Below are experts of layer 3 (counted from 0) of a mixture-of-experts language model. Rows are named router (the router's row for the expert) and show model dimensions 0-95. Each number is 200 + 40 x the weight over its row's rms, rounded and kept within 0 to 999.
After each expert's rows: a language model's description of what the expert responds to; "comes before" lists some tokens at least twice as common just after its tokens as in all text. This comes from a sample of Wikipedia text that the model never trained on. Tokens count by the router's weight.

# expert 3
router,147,195,267,210,189,158,178,219,208,191,133,142,222,208,124,217,157,253,146,135,133,276,147,190,201,174,219,178,195,170,205,147,222,242,129,101,210,226,256,230,173,105,206,223,204,184,260,247,161,275,220,206,209,191,301,192,225,159,194,230,188,247,211,164,174,217,242,175,185,209,216,230,197,115,219,210,199,170,192,221,193,232,181,268,263,205,216,224,204,141,170,215,245,157,246,202
Description: Table pipes, line starts. Table cell separators and line breaks in result and discography tables, plus auxiliaries was, were, be and opening word pieces like fa, f.
comes before: "\n", "==", "In", "The", "===", " The"

# expert 27
router,192,145,244,208,167,190,200,299,207,215,171,163,148,160,167,204,210,234,146,111,194,251,275,199,114,217,242,50,194,177,168,211,177,228,221,128,211,213,179,223,176,166,218,191,177,194,278,226,219,264,215,169,208,221,264,197,196,150,219,241,200,177,196,240,185,231,154,243,158,259,237,210,213,177,200,213,181,233,184,202,194,250,225,310,252,243,246,217,227,166,165,198,212,181,171,192
Description: Noun endings. Final noun pieces such as -ry, -y, -ity, -ies, -ations, -shire, as in imagery, category, corporations, plus Republic, Army, Church, County.
comes before: " of", ",", ".", " and", " in", " to"

# expert 11
router,183,121,193,226,166,227,198,282,204,165,180,141,194,220,213,240,139,211,126,173,193,252,185,213,106,175,300,210,195,159,231,193,153,213,226,91,222,236,180,279,144,217,191,207,229,205,186,243,228,206,180,222,176,207,246,162,265,159,189,217,220,176,170,169,142,259,163,224,169,236,158,263,212,252,150,224,266,197,178,183,250,190,202,194,217,269,226,212,251,211,103,204,223,176,184,213
Description: Determiners and possessives. Articles, possessive pronouns and number words that open a noun phrase, often after of/as/on, such as the, a, his, their, two, former.
comes before: " ", " first", " f", " re", " p", " st"

# expert 5
router,150,164,269,243,230,190,182,139,185,249,206,177,212,183,161,221,99,270,124,177,113,261,176,252,191,224,229,121,248,154,193,166,215,196,159,140,217,191,227,265,176,172,189,157,283,156,175,232,184,216,185,147,208,212,249,205,209,158,234,137,189,233,182,211,164,204,160,181,215,224,242,233,223,174,181,189,221,186,202,203,274,187,249,205,208,279,205,225,242,195,99,271,218,248,195,210
Description: Institution and place-name nouns. Nouns and word-ends in names of places, institutions and organizations, often after New/World/National, such as York, California, College, Airways, Games.
comes before: "s", ",", ".", "ct", " in", " and"

# expert 13
router,191,243,232,187,191,209,205,238,166,189,187,113,204,202,152,219,174,184,166,133,163,241,234,234,169,173,204,185,184,206,164,207,176,261,154,160,139,238,237,211,168,163,236,214,181,209,280,251,167,223,200,162,161,233,290,166,258,150,231,181,224,147,224,146,155,249,163,293,168,220,198,190,126,164,177,165,215,221,168,176,250,147,240,225,211,284,243,235,293,176,125,176,168,190,244,240
Description: Noun-final word pieces. Suffix pieces that finish nouns or verbs in running prose, such as -ation, -ure, -ing, -ed, plus "place", "day", "she".
comes before: " the", ",", " in", " of", " a", " by"

# expert 36
router,209,145,228,235,132,237,226,212,152,206,211,169,187,225,136,154,166,214,88,186,206,196,274,241,187,183,255,169,241,220,171,161,199,207,226,204,167,205,173,192,77,164,219,112,190,169,252,195,259,235,206,191,140,255,212,203,192,126,210,201,181,217,218,209,174,223,175,243,177,262,164,214,258,195,195,215,244,204,168,243,252,218,248,206,178,279,189,147,189,108,137,210,210,187,162,266
Description: Biography title markers. Punctuation and words in biography article headers and lead lines: closing brackets, born, dash between dates, politician, University.
comes before: "\n", " 19", " is", " =", "born", ")"

# expert 8
router,195,162,268,146,118,247,250,274,165,236,158,181,252,233,202,218,181,175,170,191,203,232,222,189,147,141,222,191,228,186,151,169,132,209,155,176,165,273,202,254,207,208,229,216,176,185,190,187,248,271,169,140,192,230,261,154,242,151,199,238,152,179,174,117,174,226,173,255,175,253,165,249,237,197,113,178,206,171,154,131,223,270,167,250,248,239,248,242,243,204,194,181,190,176,165,215
Description: Paragraph breaks and openers. Line breaks after a sentence-ending period and the sentence-opening words that follow in biographies and histories, such as The, In, However, After.
comes before: "\n", "==", "The", "In", " was", "==="

# expert 55
router,184,174,270,217,187,235,246,216,178,168,232,152,230,181,89,185,141,284,88,171,124,274,173,218,186,218,222,204,271,182,277,129,164,154,192,147,212,242,256,220,181,141,208,144,204,184,219,278,190,222,205,158,210,196,223,171,227,214,173,249,197,208,171,188,168,171,197,190,174,193,215,149,234,228,186,223,162,173,214,237,169,194,175,287,171,181,162,207,204,229,102,189,188,200,228,243
Description: Field separators. Colons after labels in infobox-style lists such as "Arena:" and "Citations:", pipe cell separators in tables, and dashes before a performer's role.
comes before: " ", " 1", " 2", " A", " 3", " S"

# expert 41
router,197,201,251,194,228,179,239,276,223,166,189,178,180,196,145,240,150,329,153,171,172,236,168,174,133,167,221,167,242,157,226,188,267,226,215,156,185,195,214,245,168,170,155,115,203,177,175,219,198,251,216,154,188,266,262,160,220,190,231,171,141,141,180,214,141,260,165,237,164,216,137,251,254,190,158,193,239,197,222,225,208,199,250,264,165,277,222,179,211,157,131,198,235,155,212,189
Description: Name and word beginnings. Second pieces of words and names after one or two opening letters, such as M-ec-hanism, M-ay, Anton-io, ad-op-ted, and apostrophes.
comes before: "s", "ing", "ra", "in", "ment", "ia"

# expert 6
router,222,169,228,200,114,232,237,206,154,232,134,128,214,217,149,179,193,172,132,140,179,229,228,236,147,226,172,86,160,229,194,223,170,186,191,167,219,240,210,178,122,164,202,181,242,231,255,201,229,235,209,182,193,200,294,201,211,154,232,202,237,200,202,194,156,260,171,180,214,233,139,182,247,99,186,212,204,196,211,193,302,182,222,280,255,177,224,268,187,170,224,251,155,218,191,192
Description: Year and number endings. Last digits of years after a century piece like 17 or 19, plus other numbers: 17-95, 19-98, 2010, century.
comes before: ",", " |", ")", ".", "–19", "),"

# expert 60
router,205,125,257,173,200,208,217,263,164,181,235,167,244,222,165,257,128,208,126,225,145,287,192,164,180,220,192,189,198,237,208,153,173,224,235,212,214,305,191,266,184,152,193,232,261,195,188,207,227,230,170,138,206,261,224,189,189,205,223,211,198,165,106,164,159,188,187,315,220,263,215,217,268,257,151,244,215,148,202,202,209,180,222,224,157,213,182,219,271,143,171,175,167,221,225,223
Description: Headings and infobox labels. Line starts, section headings and infobox field names and colons: Career, History, See also, Kingdom:, Local government.
comes before: ":", "==", "-", "=", "•", "==="

# expert 38
router,188,163,281,160,150,230,267,256,181,164,198,143,247,247,163,186,209,175,153,193,200,246,211,202,160,141,220,152,237,194,150,143,130,190,171,187,170,240,173,210,150,209,225,217,192,172,202,190,273,267,195,163,188,257,234,162,200,142,196,231,139,176,122,154,162,188,192,244,169,263,199,207,241,197,123,196,225,195,144,159,277,259,194,278,251,263,254,207,248,152,209,203,206,185,174,245
Description: Sentence-start subject pronouns. Subjects opening a new sentence after a period, such as It, She, This, The, and line breaks ending paragraphs in encyclopedic prose.
comes before: "\n", " was", " is", "After", "==", "The"

# expert 54
router,161,170,311,207,239,171,197,150,145,148,224,159,195,237,175,212,140,311,128,173,151,295,184,215,134,209,234,219,254,166,181,151,233,204,169,161,199,224,167,270,189,207,167,143,173,138,195,215,219,260,221,166,186,249,225,189,227,200,193,190,205,257,203,205,121,205,175,249,224,226,203,189,283,214,185,145,217,178,175,200,256,237,242,214,217,277,202,250,205,220,155,174,189,191,143,220
Description: Compound and plural pieces. Plural s, possessive apostrophes and inner compound pieces: air-c-raft, stair-ca-se, Center-'-s, plus Hall, Church, Park.
comes before: "s", " of", ",", " and", " in", "ct"

# expert 30
router,149,180,257,248,170,167,209,264,218,201,169,208,221,243,151,238,97,219,198,217,142,257,194,190,185,209,226,193,214,207,242,185,212,224,187,155,225,227,290,264,160,113,177,189,187,177,219,233,182,297,170,166,149,213,332,230,222,177,246,169,193,178,238,185,120,265,179,245,178,218,199,217,209,158,193,212,177,182,196,150,224,193,216,233,168,237,206,236,185,209,93,173,220,183,255,229
Description: Sentence ends, time conjunctions. Sentence-final periods before a line break or new sentence, plus after, when, before, during, while joining clauses.
comes before: "\n", " The", "|", " In", " He", " It"

# expert 40
router,224,195,212,241,175,209,209,198,192,130,193,147,172,251,157,178,144,222,151,189,175,287,128,291,105,204,192,215,200,293,185,203,191,174,173,114,202,228,214,243,165,217,234,193,235,181,290,234,186,247,176,185,196,206,229,199,246,129,215,152,164,196,183,134,182,265,170,256,191,238,191,252,216,187,159,194,229,192,200,178,213,145,246,184,205,268,237,224,225,188,111,172,174,270,166,228
Description: Function words after verbs. Prepositions and conjunctions right after past participles or verbs, e.g. "made of", "without", "founded after", "than", "but".
comes before: " the", " a", " by", " to", "|", " in"

# expert 1
router,175,176,226,206,163,240,244,193,210,146,161,132,205,204,204,214,181,228,140,195,165,214,228,245,181,165,261,181,217,185,153,205,187,231,190,123,171,206,196,228,131,202,181,189,178,159,207,215,206,329,223,108,125,194,261,155,260,145,198,184,137,158,220,199,161,277,145,174,146,212,187,211,202,119,187,225,265,126,244,163,210,191,191,224,239,193,239,263,260,163,150,197,203,221,191,250
Description: Clause-ending commas. Commas and some periods or brackets ending a clause or introductory phrase, such as after "in 2014," or "during this race,".
comes before: " and", " the", " which", " he", " but", " a"

# expert 31
router,179,155,265,217,188,183,217,252,205,151,191,168,172,172,86,214,137,245,83,184,150,261,171,229,190,257,216,136,234,214,192,185,141,216,206,158,220,254,219,219,169,220,268,134,258,224,205,205,203,219,159,162,209,246,237,194,212,222,238,217,192,215,162,135,204,194,235,213,179,216,254,199,261,212,151,226,253,167,196,231,219,225,172,214,224,217,233,261,305,199,122,172,166,208,179,266
Description: Table headers and headings. Header words and separators in tables and section headings, such as "Average" in climate tables, "No." columns, "See also", "Country", "Total".
comes before: " |", "==", "---|---|---|---|", " ==", " also", ":"

# expert 32
router,186,213,237,180,164,241,221,239,228,187,177,178,143,244,109,163,146,203,102,197,191,272,152,174,128,228,188,120,167,175,192,191,175,185,207,172,163,287,219,182,130,206,221,192,182,215,180,245,210,311,225,251,203,202,277,204,235,184,251,263,239,222,190,154,200,202,147,230,194,280,180,164,223,153,213,248,186,233,228,183,246,227,168,221,219,205,207,209,194,137,208,287,212,196,179,270
Description: Number pieces, years. Digit tokens in numbers, mostly the final two digits of years in ranges and dates, such as 1997–99 and 19|76, plus scores and times.
comes before: " |", ")", ".", ",", "%", "),"

# expert 9
router,149,174,218,237,111,150,232,215,194,207,168,169,203,232,167,205,152,232,159,138,174,221,261,258,194,218,255,160,240,225,206,175,205,234,150,95,203,274,237,237,138,124,226,171,217,205,212,211,267,265,217,122,135,224,223,206,200,152,267,237,198,224,205,246,156,209,154,190,161,219,198,168,229,99,172,168,209,216,154,205,220,200,260,251,193,231,265,160,200,174,156,234,189,213,204,157
Description: Country and place names. Country, state and county names or their final pieces, such as China, France, Pennsylvan-ia, Belg-ium, and the comma or period after them.
comes before: ",", ".", " and", " States", " in", " He"

# expert 22
router,210,171,260,166,155,261,208,210,199,258,144,187,176,240,157,145,203,209,136,176,157,250,228,262,161,194,241,178,184,228,220,227,190,238,140,134,187,190,180,217,150,226,214,193,198,151,203,209,212,287,148,136,169,200,319,203,218,140,210,149,170,191,153,131,188,245,184,229,153,263,192,195,184,147,172,184,194,185,242,204,223,226,148,291,237,254,245,262,216,180,132,161,218,206,147,203
Description: Statistics and demographics. Closing parentheses, percent signs and plural nouns in census and statistics prose, e.g. "(50%) were", "38.98%", "19 years".
comes before: " in", ".", " and", "ed", " of", "d"

# expert 18
router,191,206,207,182,170,203,231,288,259,182,151,124,210,172,200,213,172,195,184,111,154,261,182,293,162,189,215,200,260,252,173,215,216,190,167,109,191,206,234,251,104,203,228,242,216,221,246,198,207,238,199,229,180,183,313,166,208,162,210,222,170,142,163,147,164,210,180,261,180,227,225,209,192,145,151,222,248,254,195,160,224,158,215,288,207,232,222,237,217,202,119,196,206,218,190,237
Description: Quantifiers and counts. Quantity words and number words before a plural noun, often after into, and or with: three steps, many, several, other, including.
comes before: " ", " the", " a", " as", " years", " f"

# expert 35
router,104,161,262,228,215,240,207,196,105,207,191,175,225,194,100,182,150,248,105,200,154,230,230,224,167,199,212,172,192,190,237,105,174,196,190,198,197,259,253,255,192,156,268,159,223,203,244,228,172,275,246,190,182,279,278,211,200,179,260,181,220,197,193,181,180,225,257,193,171,242,220,230,268,210,168,236,196,180,169,246,248,216,181,240,160,217,171,234,273,196,147,228,187,197,207,191
Description: Table cells, first names. Tokens at the start of table cells or list lines, such as hyphens, parentheses and first names like John, David, Peter, plus before, from.
comes before: " |", " 19", " F", " G", " S", " C"

# expert 39
router,148,163,215,207,163,175,294,247,181,240,131,175,190,202,103,182,178,255,121,116,174,185,146,235,112,161,229,175,221,207,189,96,195,153,241,184,229,237,252,216,165,177,233,159,190,222,277,219,204,255,223,229,214,236,258,231,160,143,227,238,169,168,177,257,144,207,201,235,218,239,194,170,252,151,229,223,232,224,189,213,227,222,210,253,152,251,172,185,182,178,180,229,165,160,211,180
Description: See-also headings, taxonomy. Closing == of See also headings, and word pieces inside Latin taxonomy names in Class, Order or Species lists, such as Actinoptery-gi.
comes before: "\n", " (", ")", "a", "us", "ta"

# expert 42
router,159,224,187,220,105,211,190,156,144,220,204,125,200,213,155,165,146,203,155,216,163,256,261,220,165,223,216,134,189,235,156,204,196,191,176,163,231,235,240,255,211,130,238,134,219,167,257,235,265,252,184,183,156,221,272,216,209,132,249,269,214,207,244,151,183,225,189,227,217,240,199,164,214,223,198,157,151,208,238,182,207,189,209,207,290,241,209,253,275,125,160,211,140,262,165,203
Description: Locative prepositions and dates. Prepositions like along, by, under, in, at, and day numbers after month names: along with, July 1, October 24.
comes before: ",", " the", " 19", " to", ")", " with"